Experts of a small language model.
Size: vocabulary 29967, 66M parameters.
Experts: 96 experts in each of 4 layers, 160 SwiGLU neurons an expert, 2 picks a token, a softmax router, a shared expert of 128 neurons.
Training: a variant of Muon for the experts, 340M tokens.
Below are experts of layer 3 (counted from 0) of a mixture-of-experts language model. Rows are named router (the router's row for the expert), down (a neuron's output weights, with its number) and show model dimensions 0-63. Each number is 128 + 32 x the weight over its row's rms, rounded and kept within 0 to 255. Numbers have three digits each.
Before each expert's rows: "comes before" lists some tokens at least twice as common just after its tokens as in all text. This comes from a sample of Wikipedia text that the model never trained on. Tokens count by the router's weight.

# expert 90
comes before: " |", "|", " (p", ";", " classification", " –"
router:081112126104111134136157090107144179148173146111130128140161100085152175106127177117106051140161148096132131083139146155107101140134105062151163132170078144159101086066128147123139141162135136
down1:106153132128126127092126115174131093110152117108114108094131067166114182149119128136138114135071161129140151088104098132123121117058076120128059149133123161104101125149173135146131195153122167
down2:144099123161130150136080122086113182146110122063139152107094113092124088084131132172159134090076139189055113109099161165171133150096142138139111101097089048120104135084092093100169138092159157
down3:177095118089109095148120130154099124111151140123160107084165120138116171114141151165124107165148158156115119163112155105134135161157111183195117116193107135185110127130112179145140115103119082
down4:157143090164150214106063115105104136116122153172161108181143146133138125126154127047146147132149123163104157082149124132151100094143060123128105222124097024096131137133143119167126112177136146
down5:151089102127076151135065158125155077173105117125120120135165086082114109117147121128122153092133121172126173036166110127099185069159108106092065090132142110059151171129102110126154152083140162
down6:094098097074142124159138111137120108178181136109128148118111112127148124103108124138092138123132188065084151114136142093106126128097051158197070101144099113143089147123142135092073154106186142
down7:156191143119076061143151122126101127119115112070127100121117083133113115063158154194136122126084102151158107122110170154159138168163099038114073115165083160068156155158108135116111117123109201
down8:123162185139169134131143134139119125106135210138118156182158161123212175118116146125171127114125084109120169172079147156135091145065101121133076156149095140102126153131114149087095153110059089
down9:145055154079122136128131121174117106156106152159057141132157156117122114167133131146222158054120230104147133180102113124154125172148085100149158068130172133095141084139135078183087106144117153
down10:116145145136123146128148098119152122105151121121149135074158167098072192175159110183115149122163207113182072087142113085130129136164090120084122092111149153106176170073119115176134183088142077
down11:156093093178135124108160110120112118125101143116136131138115092105123074093132093181150133119180119187141095155100069152114155137098156089104169172102102072083119122085155092084086109131111128
down12:119094133030139141156080146147088147147136106138147102127198103130146120077173137183062185103130116120167173167130067112104138082137161078120146153075151197196084130110171140061100142110139148
down13:135178123123198119119102100157138127117077123123137108124122151096080096095114091109139179135140181087103099165080110127165150165153204172125144092098088156147167165084128116139139180139104114
down14:112129124104100113129089131151129150133175068070116101141147141137154081060134119110129131158138147087123128177151067115101117152148183099142121049138156125196097067220180124167079117128103084
down15:093199133187159070163121146134063071142132056131137152153124165136104177123117161148139107127150109182091082132084152136166144182125191119164178162112084162104095153116113164131128124114107096
down16:198161192130148129111130143127117142121130168174135104113091162137116131051175090106137119144157107127120152153119099148067151137083119122134090040143128195086141201094105146043143135147168101
down17:109123109090131157151104108127182112127168139136168137130179148181173145120136105079117111185117153079129122164114115109115114199131115058149146150164115153104192113145139131228142094086147181
down18:109085142186160086096130138117159173153101156132138137130104116145160182114108175116106095114044085124141119168126117210188101117146091087141140087101074146122155125102112156090099071176251132
down19:136160130147137120163184175194147079105138134153122093089115186072142134047096154084134162126139206153085061157092162158089150134131150145136142106132090189149134139140192154186157146108135125
down20:134144208152158143101124091180146107169053126153130157088122181146107149122120175172107127097147116132163102132130180173097164166126101134162133152124143118123142076105203126127087104166110140
down21:111121132163122140168169159132121167094113129183093177111149102173101139137139130123103162110145079140169119163105105097118147128078110077147160141178084159111101104133068101111103089082130116
down22:151046103152115176196124150122135158127080113116112142107071126132165055110112108110113131178144118172073161136118103101144197152113119103070118157135124130116121092152139100136166116086113183
down23:133128112119125071158129176119132141122116152163118178153091190147154098150144194134124097032108149113154181172116195163132126091125058112185075204069114126075094081128122146112119135144133150
down24:136095173131153053155062101167105125144073112157135130156125134169085199144130083153121127149155126137097079151117116113115228139123109144050157123144120092145176115115131160107157129150163117
down25:125211155144103135094137130139135076164201169169176118094148120175116111154216132071118116146092153129104148074082172146096175108150152133134155104116097182131116140122145145116145080171150114
down26:118148093154059169103108100128149141105100100107150085118119158161090081140117129163216082104181107077122161091122176142134097101122091124147131187105173084140151104111118096133121152168208143
down27:162145166123105124066090058144092174133150113105096092135171085151099127079127161129131125170119138139178161148102090073086071098132128120108166091101052148116134152097067130106156132138163129
down28:185135082091109087130108154124135110106126120183111123113119123138136121111159077126158064105182183049075172090128112130074121083086176123149144106152088152189178166073141100089121160115112188
down29:219094138094107107149161140127115127153120105123165116144082134095149107084111055172122115095124131053154146134076125131120095158084142132161139143138166157111085104116134104107119098165158142
down30:038113104135189079121121180086189202142143190158150150178167143134169085145129183250153115116144134113183091084088109169136107163087128115145073165109058057080140127071122107148121137168114088
down31:135101102121087135103150139134166120134072114154157185135180118098077162151233068109135089181136149154109177125138143116082126149151151125125161091092090132149126156148119110116152080089141126
down32:108198099169122140163170158149140090102129126130127104073118180150082158133133089096141081148128092131148174192080132160156081200130132179103166110186116125140169094102046066100148119123143113
down33:140158114090126127135174113152159092207109087104173156141150078192136152129103133082159116093118098147114166096106124121168074066160061080092123118162180123170151155161129111129087133153163097
down34:127107138084118125132134088056096080141131086108133180115153134109101153146103153137149127083107149120078130151096147139118104107183085144191067107153188156122133116148123091126104118141175119
down35:111117181140078118119073174126107111150133154196144136086195149173130100119133057101184111158108061146160077103125143156135052068100130106120163120155151083133197151160124183106096081182181108
down36:116174115159139106128088152118156133174134164109145112135119169164100116098111083182098089151143163206132132107112152063110074104116146107078115129164115117122160147150135176118117151127170096
down37:134056164154129075162128111120070097138098128136117190128101001169188162110103138131113147121145113160093160131109152113064095086095118118107072120100096096116121171119136161141117116076159100
down38:132126137147090171141099117143146168144202147128223133120130094168157144080152146122129105102116159146129171094140166082061142150118116153124074128122127139167106137105196113124117164123100095
down39:174087084119162101178099104106076099078117114184090150107142143113169131138107127101154137144128140082109078113130168095168178097102152162166127124128150156097080041173077130125139106128115155
down40:103064201129114106141094158154132119154069163189140114172121147128177133133157156070149094153145158110124114095135194189142086131081105114165131170140091093135108137079144127174135130100140120
down41:050171110123112111081139118121157093084156179135161094114154136136131120102137109100171142118154122143110118117115111098171107091115115216114112158214065070118152023161145145157171148127169084
down42:169213143125146110075118091146098086073128121166156122124124117107106161143179130162182132140137076161090110091202148113142136146135139148168119123173168148125139090165157138142095120141201149
down43:083139164098168110077076142110162068092182106131141101130121187171105160104144152143136100105066066156073170174120146159162125137110085128113159113135128165115189088065116047147141122123154120
down44:131130154066123127060121119093126128170114112113086139197123121163092178173143141129150124166143148118137126152103153106125114099068150148126164141152155121083140147181134144178137152170168163
down45:160123092080086170089153085110136157104188161131161147118234096076121109095215081146136122090150203096181162090069085092116159124126109119139114099125155114160110133114146160104114151158156083
down46:117082097148147138141131161098178155141130133132182135079169125090118130091071156136157163125086159099127100129179171152161074133101091144177168178124125114183054100125121087139110124155145076
down47:129177116178137137159156094068114132159118122096090111105092103166135144134091140145146131106111161136119152112154100104159150072150148094202144148103105111100154062113166138140118118115107163
down48:117125066114141150144070113127177101122125119086148114118112147213138131071130100118136131157119096132138133092196096138168155111110172103169135175183128123087073105139184137103097082202139206
down49:182199176143111167118123167119137099158109105154122153170164118068190079148123112075205148151127125079093107134105143198136189170126109148193115122141178144084141176185138117114106155119068088
down50:163146128114076105113134152127151091146098121127099128122156117108183156151086142050154169167172088140132145168148058127149126139193164096065204161152124113086136189119123088164178080174080169
down51:157174105102088131090155171200139116083131135072130170124167130103151098153103178180091072087129090128176169090117139141088123061125109093154101151177065138090072104109077162137176068096151135
down52:115120151147126099091134137147084161198137091126119156177139139157130087131152136148161180131080130135168131122143121113168165134152140170089152148147170182101152136143108164171113106174108148
down53:185172101149134103148099132098061149154143108129143132145148156112040132129168135140056143138119115093096049145142170167110097149093137108120101134086096116108109125099084082117182114187185112
down54:133144165089122113154134134125106143106118183139155123080101167193112097078141148121138108139150130166130123137117118123139137095077083178095112110106134129140134106115093103123135071170115128
down55:113119106187129121134066188090103150097091161110167117139099106083133103108102116146160131135092103114105090081095120131107147125115094126152170130123118119108157094097153157151127118132166125
down56:112105154167128185111079134133155136191101172117138134087123087100106144113079116124116133139121119106162180114116129156164096128085145084134089105094100111105090077171117131144098120117126072
down57:121124109100126083151146150125064107156077175088098105110156117132112120144146130145168129091168123138177112098122114157151149141110101174123108113119163127062147108130132141113097182112139143
down58:110123185183183098105164133104132205138134191124058071127060106122126166137134131121132155130116154144097129136042098145132116128091106156157136141120038103201112114133111127142131112169150129
down59:090148211146120082190189140145105103180123097154139068152119102110167171103126114138152106145166148139117051165152147135142130104127165134176126098138127165158188139110124109140117146138170120
down60:123086168101175123098088133093113079128111160080111115125164138119187160093077155114106110103174136133077108167123189142136074157089108152132139076096215092132162117132095120103104160078109148
down61:093175144141093113185132185145137128134130090096150145152118087172122103098144121112122165152057128076120114051148128091135169111080122123117136144127176200133139161095178184112134095198125120
down62:160177113160143126103118076143074131220112173142076039127131149114175132096100151065137175120190115100033106091147092106137137143160119157160117121163204192119118087162090105065139114104127160
down63:135169152165154116119178112110145165128105136137165147121154080159166141206096162158101149149111084169095127159147136159117160110167109096113110110114172118115125080118150126147086152203139138
down64:123092130126132108090118131092085113140137107106157159180151106146174109135095154126084158136120158114073126179140141153135172148172193107099107089132121123199118071092142150132153155127146116
down65:121144109195086150154170137122192112167091136141127114162163132101184090089105118143145136075087125161144109115134073139117081112142125102139070085129071071071139153141168104110097155125090139
down66:118183133100108106109105128137102161081210166121102111201131097128127139107139116145161157100148079148096184133140135179118134132114146119119157144170150110095067104147102097098116137123032153
down67:116143166117144069122178185127136176122070156139181149094120176065098079121117140154150095159123120078172119097183105077168058151139093139122122117063103123147188095139111159096107133158123098

# expert 82
comes before: " was", " is", " has", " had", " also", " became"
router:108104151136105113117082086062193171181156092114158138163134165128103156108104166057100106175153084098150101106112132140084101137119123067155138195139088131139142125116112187151149142157085156
down1:132100140151106123139123108177148124136176163184129118164137165096110124131129119150108067115143135141120108131126092078064074119132121103143131131136132159157122109113116118134092175146143147
down2:105136094149161144075086153179151122170120116162170125134117133115125120118185138160098164104113128120153149125137148137156099127154184151187101111125182119089162150153102118147133197185113136
down3:076099137229072149121069143141088148135168114113145110141115193131176082150111171078148093112141142101203097101130122147160133160149180091106193191147120167136095108068136119116127091119148163
down4:108117130154140160097071117082112143065084145183144154094119127117127120176125138124093140143185146136137123133132072165119164137093159136064096092165183066110096171114102160117175103130163111
down5:154058165228120189142124140112128129063119126122141131084129131128083094138129104190167124171109097156133091104142139077140102132123078135099145160134163119180138173091091097171139145084132131
down6:073119069128166153117202133101146112120123118151163091121078111132163176118144110110102110100146126115145072127195110190051081132082136131119113126155064092218143154184110135096116158169125152
down7:082122098108121116133154132123141121097124109109118155136059165138141121158161131165127162091122193137151087123150196110154104147139114112106088125154116049095144134143094144138166133160172186
down8:173134116154142119155093125115087173068147147060158154108105210177153116127053117081148129114127156145138169144162169089094097110116097139159130131160093110171176140194126111077081145213079162
down9:152126122199098085066106151159102082145130113143144084200136121154062101124165139120141145194134140092164077114170125147129120138148121182161176185099145142107136126073109134156136145140123139
down10:128145128159064140092120144142177105064130185106082117040119134158172100083155140083130174103174166129108094096118103105146108137085094159212148146117099124154123128095150145122124165038112103
down11:164106168096140141124089159155125157163097111150193156131170128028126016166106139147134084121116141155120103141123088137142092111128140140095116104129130115128101109103156140082157136093080161
down12:141141115138108135103106129154153097085095108135150137101095158137111152172077087095091173108171220099078118145135172038175163069106081101130093144156085115138120168196124116111174109107135113
down13:114113085136162124128115041096186166168147119141168032146138141120134089115082194127103183146107110152130116116151113099188088069138199095094137077158117151093156100107181177179116145118084095
down14:139153116177128060140042137161180158123074107118120086123121080122175127127098111191125125155126091152117117103108215153119121148175115161146134099186165175055122138090134198106108179059152146
down15:100143128125104118079088121169145132115160124109136129098135088114094092150147132077118121168161163138136181100106131133159120137116148118139115106086163167176130123146097118156170127143099023
down16:090088123119128155175117135085064167114115154077151137106153127124082142115146121076185126113177089158116110148107153089165159159132168124159091144103149132079086137117090147097162187125114101
down17:123137153181140136106131150167097151136193152072127125144041117116150156141125072099106144136138131131111193103138093093102139185117138082100101116117079161104191154111156134118150112080129083
down18:160082094178125136145140159094166127129165194108151097126132113148163190070108138085134139091150115113092146111111144188156077079107109128127115130085113171159167166090127114113139156127124173
down19:123094126108136142137088130127133124158150115130123129098117116103113069179161075119133086104143112143166109101165190128131220093145128145086111118100129126069121128123175141147068127150182104
down20:089112101157120146058143107105101150142095146120103107172069132128089125081157078071149127097087153071152163141082131074170125187120147140114104128096134137157129120143159130098142143155120105
down21:078105146096136101116127197181132136099107108096076134078096135108105138100176153114140151146117120149126127171061130177152062110143057097136118084152127155103153144113156118135118119098143141
down22:116162104131188136122099135122133099129118117121127133133048147141111139134122104197055094139156138114106089117177103095129161180147115140151121189140126142131138114142132098166150140063056050
down23:100104145156110131098123168094114100160107147121145105116155089130166119125101096116119096093083147077168125070109110115139095092079119142127134156135135127101179140125107102106138114167141187
down24:079059115141203138108104150123157196168186073143114176109086123063131120058149153146116121157165124111107083118085113106116093134158174144137173154189083191140107146174087108130138117095130150
down25:080103109158123142134151146104138116100154151092122183078103097140102160105158115118129102148114169095102111082104158066161173144116108102100117135126075142148145208103096118157158175197130078
down26:097183065164106112172089154138125130117093149146132154204124145094226197140143111148112135132169105115155173177117197147171082120124136127164071118129139141138107106135125147136172125129146166
down27:131178133102114164119106087069100058104180069138225240117121122152099111149134108104140109149121136121075108133150117149122122170134111103146160169086147063155158085171090128171193099039118109
down28:122135128133186219121119162108152161046049147081199155108135147146098136115096110130156139130133084103149101169110105103115168173152175095151127144118162127134071124152141131186095174164127147
down29:133112157105129075145061100148071085116111120118162093161115134139140149150120149058082143115087140136099136147151158114132107123136154153177131128179212112148111166096088145148099115122124155
down30:095121118125137175102101094116100146124118173090121116097113125159103107102094125172100108145096104126119108166196125193110170153238100145192168172083147108103197092159121135106154147136121111
down31:117106151145173118124131158151119116150125135187165130132157150110107180136110159123136114145147148072169165127184141168137156076152112110103102144075108081134043186110187056099103109154050137
down32:129092126122119135114109151182131134179130139119133168137129147143158101095086222077146086111166111172135141131059141171136146137126128113117131127116134068195110132108107127080136119141104190
down33:173144127134149117156177216151102053152149110132142134167122146076132112158100147172160166130125165134140119144166132154165135185093166113122101134156085095139112158135131068101146134088051119
down34:129177113128161105177121126113122170124092089085088098118145140108078090155096150149121120165096124150096102149197166113121093073141095134162148105106155136158153151129138101150083104136098153
down35:162195156074120138157085109135172136146151136132146052142063153134166146148106102090129095134112117164103141165146129086153144046181168132127123083136109116140138128109139137124110122111171134
down36:195155132122117146102089115097106111123132137097127100038117086137103107127107097136139185170182128167093162203182149071215142113106137087110131113126131125162115138158088151148132111180145159
down37:131139125163157176137110101155161151119172212079098137138131102114137138137139122131173148148084150142174109062139078142150171099118123135180173147116158144110139087106079107192125118156175185
down38:113118141112084117115157166169162133126099076142153155109074121044084081178086094132114165160080146100081073092125133148122155119126094119179160148094136100161140121060124096026137171119125139
down39:095150144134117092128178120107129146105126221129097123139130136146163116100129146108131155087138104111136110115079140120118129105072182144128132141211073123154154146105150162109114126176149158
down40:132118116171126140105156130132105087063184103124084145122104125173147158097084171132132174172132141156166194111180156118111095115144133101121118087136121090116122150137153162081081124227072193
down41:173129194144151140128110117111159104133202089155069118126096177159152141158123182144084081115098116063141126089116077145187089120145076096167156128116107120087178141129092142139087155146140099
down42:081136083106091101170106151111145125113155105153108128133166150109113225087119182135134113149058137185145133073105165135128122146122105143132092088163116118124142111095094084155099122116127148
down43:195149137101156172097092173105110159157058145098121165110062114130120108144139139113127115173135093138181121056065138114136089104111132149111095110098123138091151173087100136148083133119113117
down44:123136109192149102038125146142127156113112077121160137148188154142078130097121156095165171071118154148120213136130155185137181127074186136155098141163082171152099095108146128108135114079150133
down45:117123155109068150168113143130170163219133211129172105172106078149155094130136163168154132101144111077119117091126148177101117089118102068087076055141091103126097104177122101148148144104138086
down46:101131123105140172126155093150102086157122173134171116110093078138116118061192057133086121147166115164133167085140127146137134143179088117089138121118131183147183107114131095147140130131085194
down47:161119117151131138149064136105150154095136103152083157190125103167127082177100109150151106087111205164134104099153152106179215163169091127063113124141142083142093099131149171084162160145180165
down48:174101102133161154109159089108132136101132168173164090160174152102124119152148111102158116118078167138084106091115169062157170134085159130177102111158151119218187147141111137146145148106189109
down49:114127133094166133072079058092182163079153192194158120132167139162096147084168139121124130123145151138127163181129176141121117087150115080053143124130138123135115055115136136181103146168107084
down50:117116055127131163123112179122094169100096149154125081130159102039157136121113103089153134145147156164135165101098084148142122170097074076075125156179115086132122132139143159111113132117144089
down51:082136133128196129086142123136107128131155077104132083146116100096102133196113112194095147174138186099102072158108151116118087104125129136154168118172110170134136128168169128126109139128141062
down52:129135088124135097136126080091182065147151099112170151147113114193158134140115125134079145062125078166144087162114105139152146179121133096122105150135086165186139071134129130101178109058087166
down53:085170128172101124134143119104115135098177058164066165133109134074207084149094097060086136148164102213128151140113143120150128134116132036170189087117108091086146087114138162140108141155072118
down54:176114083157139108100152154133120059109133107103152175113127199154167133044057101117174106147153161127113113127117115135101117164143095169199124105146124073132149104116132122097119168080102124
down55:088171088115069116112058078137107125024098106067076180123151112123137111169161090201157127131155183119152221109146178156097133182134047129067126150201162111138111132128130098117178151129163125
down56:168173152107188163137092103088155134093125111150088133111144112110157062175118150133123153207105096138113148109178139167100163034063110168125119143116148027142186141101149090213075086114137106
down57:138104127103130116110168109103149128070110107144083129167106090158121092139149067110122182165165129131116066157124100172115134105126113104145139065121125081090119172096114090099118119076133105
down58:155067189091077148098110095111159136121141141152122192165168204092166146185151097094062103093152136163077128112153225131158106103154118094094089156164083122189068132128112121130141072121091152
down59:095149132144111213146144107110096118150099140123110115200137115027134130152165146181086072164148161081077137115062164130102095136086132105127128121146163096123108127134203130119156135178154123
down60:131119148129088134160183136129111167068181122091184085166123165084160164086146115164064083119067111072168057112154137144108088087101214157134154141093138130112116095127135096072110089126165090
down61:142112175115222048130079147094178135119116141087152116149116125111171158134144119123141145146157125149106148153116091118135090168178116128159164124130121136109103136172083109129140124124124103
down62:193212122158150158126151184124113154125105119156121127174126143166149171074109188143114050096086127075139124131137116133116158148116109142138125095201130123177154173141162141176128102131083107
down63:115103123118117216111119106119123196104109144140159151131108058110064112094175102160161151185107098125140139093149101146104046107119107136064124127138094119125115161132159155130060114121088145
down64:131098114076127157062115073115139090103130128100138118086091174065194124159132171128124159129108079080072109124129138115097124097129170128140165125113091154118180155152161179190150136126079118
down65:144140099132129152162194152111090082140152077135174140151127132159162120128071157105090130116120165159133172114147129120143107128177121160075146137084149140120124084143095105170131165172180160
down66:128110193081120111090111143093161173124052096182164117133129144169090127150147125124206101154127051131214151131125087176127118107145103171128108168124148103045108143097107089078167080166152160
down67:134122148160176152190062097128115101159149107159019061138120134186086108138109113090141129092136173100104147154096126145078118121143200109130162092180136083164125152088118162091095116115125114

# expert 30
comes before: " |", "',", "'", "°", "%", "4"
router:078122184115127116194114102099168151115162121120156134125158168109128149081104160147116067154140090100121133097118126112148092134125078135155107143150059145151129092102096188108147098171133158
down2:089167128146074144112111123076187105114183145120087129105130102107139102128056080138145126102167091147192129079134143134088156099173157127167112127133119135091112106129181106103106137082101127
down3:128151144079156165171139125088135137134071122093121116145084126172077138126113161134134095200151107128069098116129157154149072138118139167123052147148189098091166158148142101147130215064085093
down4:162153122113152190055096076141137106149059109092149115103105116165094107131155148137117183123106134156081128155135151154116120089158129035151071126141131107093151112132156079076081098129061158
down5:166175129120201099147117052152193135113134128189174104071130101118106110121119138160123107114111083112132078107170106169165162072118100150098150163132119176179169061123161117181120144134120112
down6:150097149132143068117105109082146146113139169167135153158173078171093109151135125134083141128164152133148094106167119093098121105131109066134114118095099165133139182135134177137102064156181160
down7:151097154125079098235110117120144167166152158169170183106034126184181104165172178132131100138145142105113109131134181112154084142130173172141086177144110141161131060120162143137102104175127070
down8:091121097169127124123130093146144145139139100107093115104138226067096149119114088107102196136149119131104162125127139107173139146115144094103115136137111139159142101090115076076092098199196109
down9:121074169137080132130145165156095193110171118190160102142168112153111106066119171079153102103148057138095117186141118133170116069157182124091098113122101104136073158132196147105136120163145106
down10:086145119101191101096093184160073139126162086142082091124093112166117072154151154167063088110120185090131116068137118075123138120128147112095171115186112145075153195089125146141130115131178113
down11:139038080124133153103100091174112160169161149112096137153159103119125156165122084166098174109138153105165044131106154123106053142139129133180124116184188104128137175153137091166094107107073143
down12:118157125161161161126062119148102144143117140091152092097091116153121183133142186119154127156139152168125144077162093134113089161103090133098145122170150153123099136131193114082098182129214155
down13:104159125135101124097114142137163079110130104124124173125128092163160105177065069066184119165149102102062128078161118112147107094096061075149121152161151061137159117159162117146091083115081109
down14:119189143173165152110125130102106120078128104181052140086129099159116101153159124153169090094143139162153115194197135156110146206199148119158119093064085080137174128119118116123113125137104136
down15:121172062163066105109171073148109123112091109139130109115074170115166130091088112133105161140125145141159108113172095112111122103132084125149140196132140103163121126153191145153122208101154137
down16:101152078132157158080157139101205045169114135135124134118095070103160159145107134115139130114166151091124138093103114127094117137153107146109126180120110093157125179138132154148149129131135100
down17:148092148195164150095124141191158134076100168134123073171132135084137177151095092135149161095098144111147142124089173099136134141103055133200157113122116122133127163111090068079127088129144166
down18:142159119153142110150143152110101167147136158122143137125168112132104150114141162141157150113081108097152088086160122146161133059097112103128139177066173166192184158195119142156076199169088138
down19:150177129193170116130109123130120113162132157128115140137131082099114117173077135152067163170144079117166117137130156168123133094144160116093089090151119136101210156122152113148097157160115107
down20:108202154094090152186126183121102092098098179126051153137115096210143148126086224107129135118181106092082114148123154156103089131119139092142102137080115179170062133129123136091144106193137131
down21:107123131146147179132119117152126125160131119203143150084111090144125066107099110167143193122155196159136095133079098112092137112132115139138201113085085172075131155141065190088122132069135142
down22:106155159104131118128141162131109103138163211179139142133191128153105128140134064125119132100090029105058145044168167184102132065130116150086135124116090160153093141126181141136145170111068180
down23:130104108122092135087129058082169133161151107119130120109224129162109051117135146163155187083199165157114057141123118146115145166128205120128128184134095172182112129173218175083102118101159112
down24:173110173189151119074111160124154143180149129133153159176052160160138181133089149045100154137145108122142147122117103125143075181158101103201160143157100089093123131111057069091088135135125168
down25:143158104083136093092149101165034173167091155172118130145142156173160163159116141150066166157151082162114163205136125124138128091175147104115130122100123129149151090114131219168120105162159122
down26:133087118117109151115146160100146131173155106170159176144132145099156104111184127092170110083108169149162125115153106155078142125153091116087125084158158104082079130096091141109188134149090065
down27:161166163192136125102136127109099146182127073160187113069120121163148139135121149116105082107092172077078127162179091116160097172133140141110162146124129123111103106123120172137101167165123136
down28:140112101136178088102107196080115153137131198148111173120082142122101064116120152142147157103123143183101116177145141130137148133159070123136081121136095144128128131074125118115156116136065168
down29:158156196095105148142105189137087085161118079128143135093094074105090119138095137112135153144136161130130137153105113107125125160104190147118136171158126111202128191092163177134074172100093189
down30:166113154116129156142145108140097130101101123097127160074131156199124168177114102158099106118115136118123130085138125126132148145160136144109189111099081104078121117099097108145102181133134173
down31:149126094160129134091127115100131115164097139096088187144174100112115102135137094063135133167164158142143201176149129104110079110115107103055178095097103127112157115122137182221142117070146100
down32:153097127137167167146128131134136140168162180132107102146084123147156142115171149096087130144150110059119108197127172202108052138075133114077105096157068096042119128145153152166194140109148101
down33:133093152100121079050088116202152126155147157119106101127091129156176181062143088177109152101164097086137139098114142154136130152124190000127139158113121113110124114115146100100155162103118118
down34:140203115174086174077125089067078130141186114158154119100123147159091113077146075099137112101154058118145111097093086150149151181087098130144144085136145065075163113081103128171097102141116163
down35:122176168177110150134127133086183128197108149102128142100154135179136087143107127103119074166134084181080118102059109143118131131093125106164127136157135116152067153151093161168129116148124144
down36:134125139081102087081087139103090196113100096143140085152119086176137084173123138134089138129144164110116140100096134103140135102109170130109110149174129148214178139156120129120125099093134138
down37:142117103106067098125091161124106102195175125110149104123133116112117177120199144131114187136119123066161046117142116087140105135167144093112102108132089138137128127099070151142150169149167113
down38:164098137124142145169202119062154168116163065094108163087125098141127148150115095169132138127103182177132092065141158159192145156108110141143120120133101153194083133128128106128105143096194135
down39:140152125140128089145129149127162150140130173090073128102159135166141157091134086130111123066135147112110156163137162139157067143186070093107103144172092163117113110107151147152045154124167201
down40:120065140089147164131133181105168136184094095122124101132073117119118092085141104163133144090110077156145139082111191149133140122116093157125105098150110086134063143156136131106140126185176125
down41:111102148152088094157116160100134100089118140113136113164181102166086157097117043151159148132183111125176138099128131099129116158121097137154114111090137120065190135159078062085143117139061090
down42:093147103136128104145183155137050160167148111161050093149108139136062067161155121183137130164105154131089187120134117116135187155087146105137173090148114186132058166110090063117106145121136152
down43:149139082134087150174131148109195144050104029113097133125123129146100096115172178153117183122155160121111134238132107115112161116133117134147085092096144137145143105108077135172111054136172164
down44:087175160119194127165157156133101130129105143071109166096145157181151098113163100150130114050147086126133098116123111166179177050133126146095153151137154154154149115147128155126055131144160178
down45:113147108078038124116089094130110101206131103127142107094078108107113080086105123129093141094173158093125173149132154157191097161153123115079121137189069146111090070136164150064096082157121123
down46:110130154191133119110153153154162071143098105168154110076154134134138117138104058051097135109152106149114122150136092130132078154057089105104148083107151137174134122081096116100106109152142078
down47:128153060190129138165082111084187072155112149127127153144142063133114109127114113175135159139166166120179128129143141152113093161172150175174126095153134183047085148172133068146134133183179131
down48:153159150124170113092106043141114152101115120126098174121065118136155136118134121121100150129109188189113146098163133149119173143119159093122188128088151203155062110172087148139119121145105064
down49:172102140131147096154154113101162096166129181168116142103128077137177154170102162118106125070125137134126178132153142159105196085075117115109210143138099162076158164138083150164165090168115166
down50:159181076080138105121128120085124159156104140095164133087163118131090146151143180132114158137049126085122106137086119109123096133129110090145142107131101144108075087116146141117177071123164233
down51:111120051135186081191090130162126188072151172127084140178145068139175120117157106105112110173119125108093076089124156169169171133120092136108180137114127145110198157161113168170066095157139136
down52:142085115092155101098100120171187092148101133163180142127172191184135115166128151171168155118093135164183126140123087121159106150188138129080131224184121136107101130099125107150084093079118111
down53:138138150079145142130094127147105171129116086112135163093168146169122142157116220094085115077119104057160157133057100122143099169101114117115107097088162179070216092116097135148181157128140143
down54:147161143156080084088122086114111105140107120196104097188112164113053126152107144103107136132129081183164228175154118139097115126149139133143099120170156142168148170136133134094141171113061079
down55:144116093172127115129128117118100169123147107154135130132137125058085109094086105138130136159154148136123113114145180108073153156107103138152097139057171101140154093214060098114105105177131119
down56:115162137159102151130170163090136127082102174178132121174130101106111105135138122134121158111071079100156168169063178107173140104135119156136105113152128122116176114123101074138183090103085162
down57:153106169124134168139098162131127146185135123137131168125130088113128153164145124154096147123114115109084159127161120147081129132131094106205162109199108156099173158115079091131141206133069139
down58:126184154110122125098202119101128080108158152130156178142123156137127199122085113151139130138135126101127152138151135108108124126126107136149126140103153094126173161161180159185150112106129149
down59:120138169132087102148118094190137119128157190140125131121090161101182210082077113118124112098097097131176159125228097169114112175087060126145137194121140089111117134145183120154124064116138154
down60:089156142132097093159158093156112171157083098157126145147117129153209116134120140137083097181179097182097131111152116101142151109172141146164073108173120101161172196143121136076157166083117130
down61:130187195173121113109127159121089145164133141115149130109111100089134125108094156148121107098107100148174149085123097101173111134155061164184153103127169072093152153218167080141095062114104106
down62:140113074129116095117180152120185133131066147143146114119158064144110132124068108091135109153125069133164142081117113102060120042161109147097134104079143125104132062114112158060130163085070144
down63:080088110071157132072144094109072139115141121136136147078140108197167164144099167126106121122143142079165132157156070124104162170135066114108156184131113139128138110163119181073111140129173147
down64:155067107079124131158155116140151132172159094110099101109087167128103179118097090150109186136092096138082072086119082090116097148145141119129054137201167143181134169127091143124103094198179137
down65:108122099122116131113085142131128158170130170117129075152086162112153116141088177092096154136115120199085186123160062119105168131146116103113195108126119133050125171141064132167163057183113128
down66:101183071079120120127072115145085192114136164169193141135125106159129092091150207111153104108158100078181115160168100124100065167166159169118131138159136092120098098135126107145186125096073087
down67:145133182149189126030165139105177152133111120178169101079103181060153119108167126127128122172161159116122144184144127102108090073091104164128119090105135190104167135122120110165109101109107106
down68:121144179117133136150047107168135136144175151188098166074142081104135137063109103073160158130100167202151161172130146149073114096161144087138128100102127136129136105114165129132106139084079067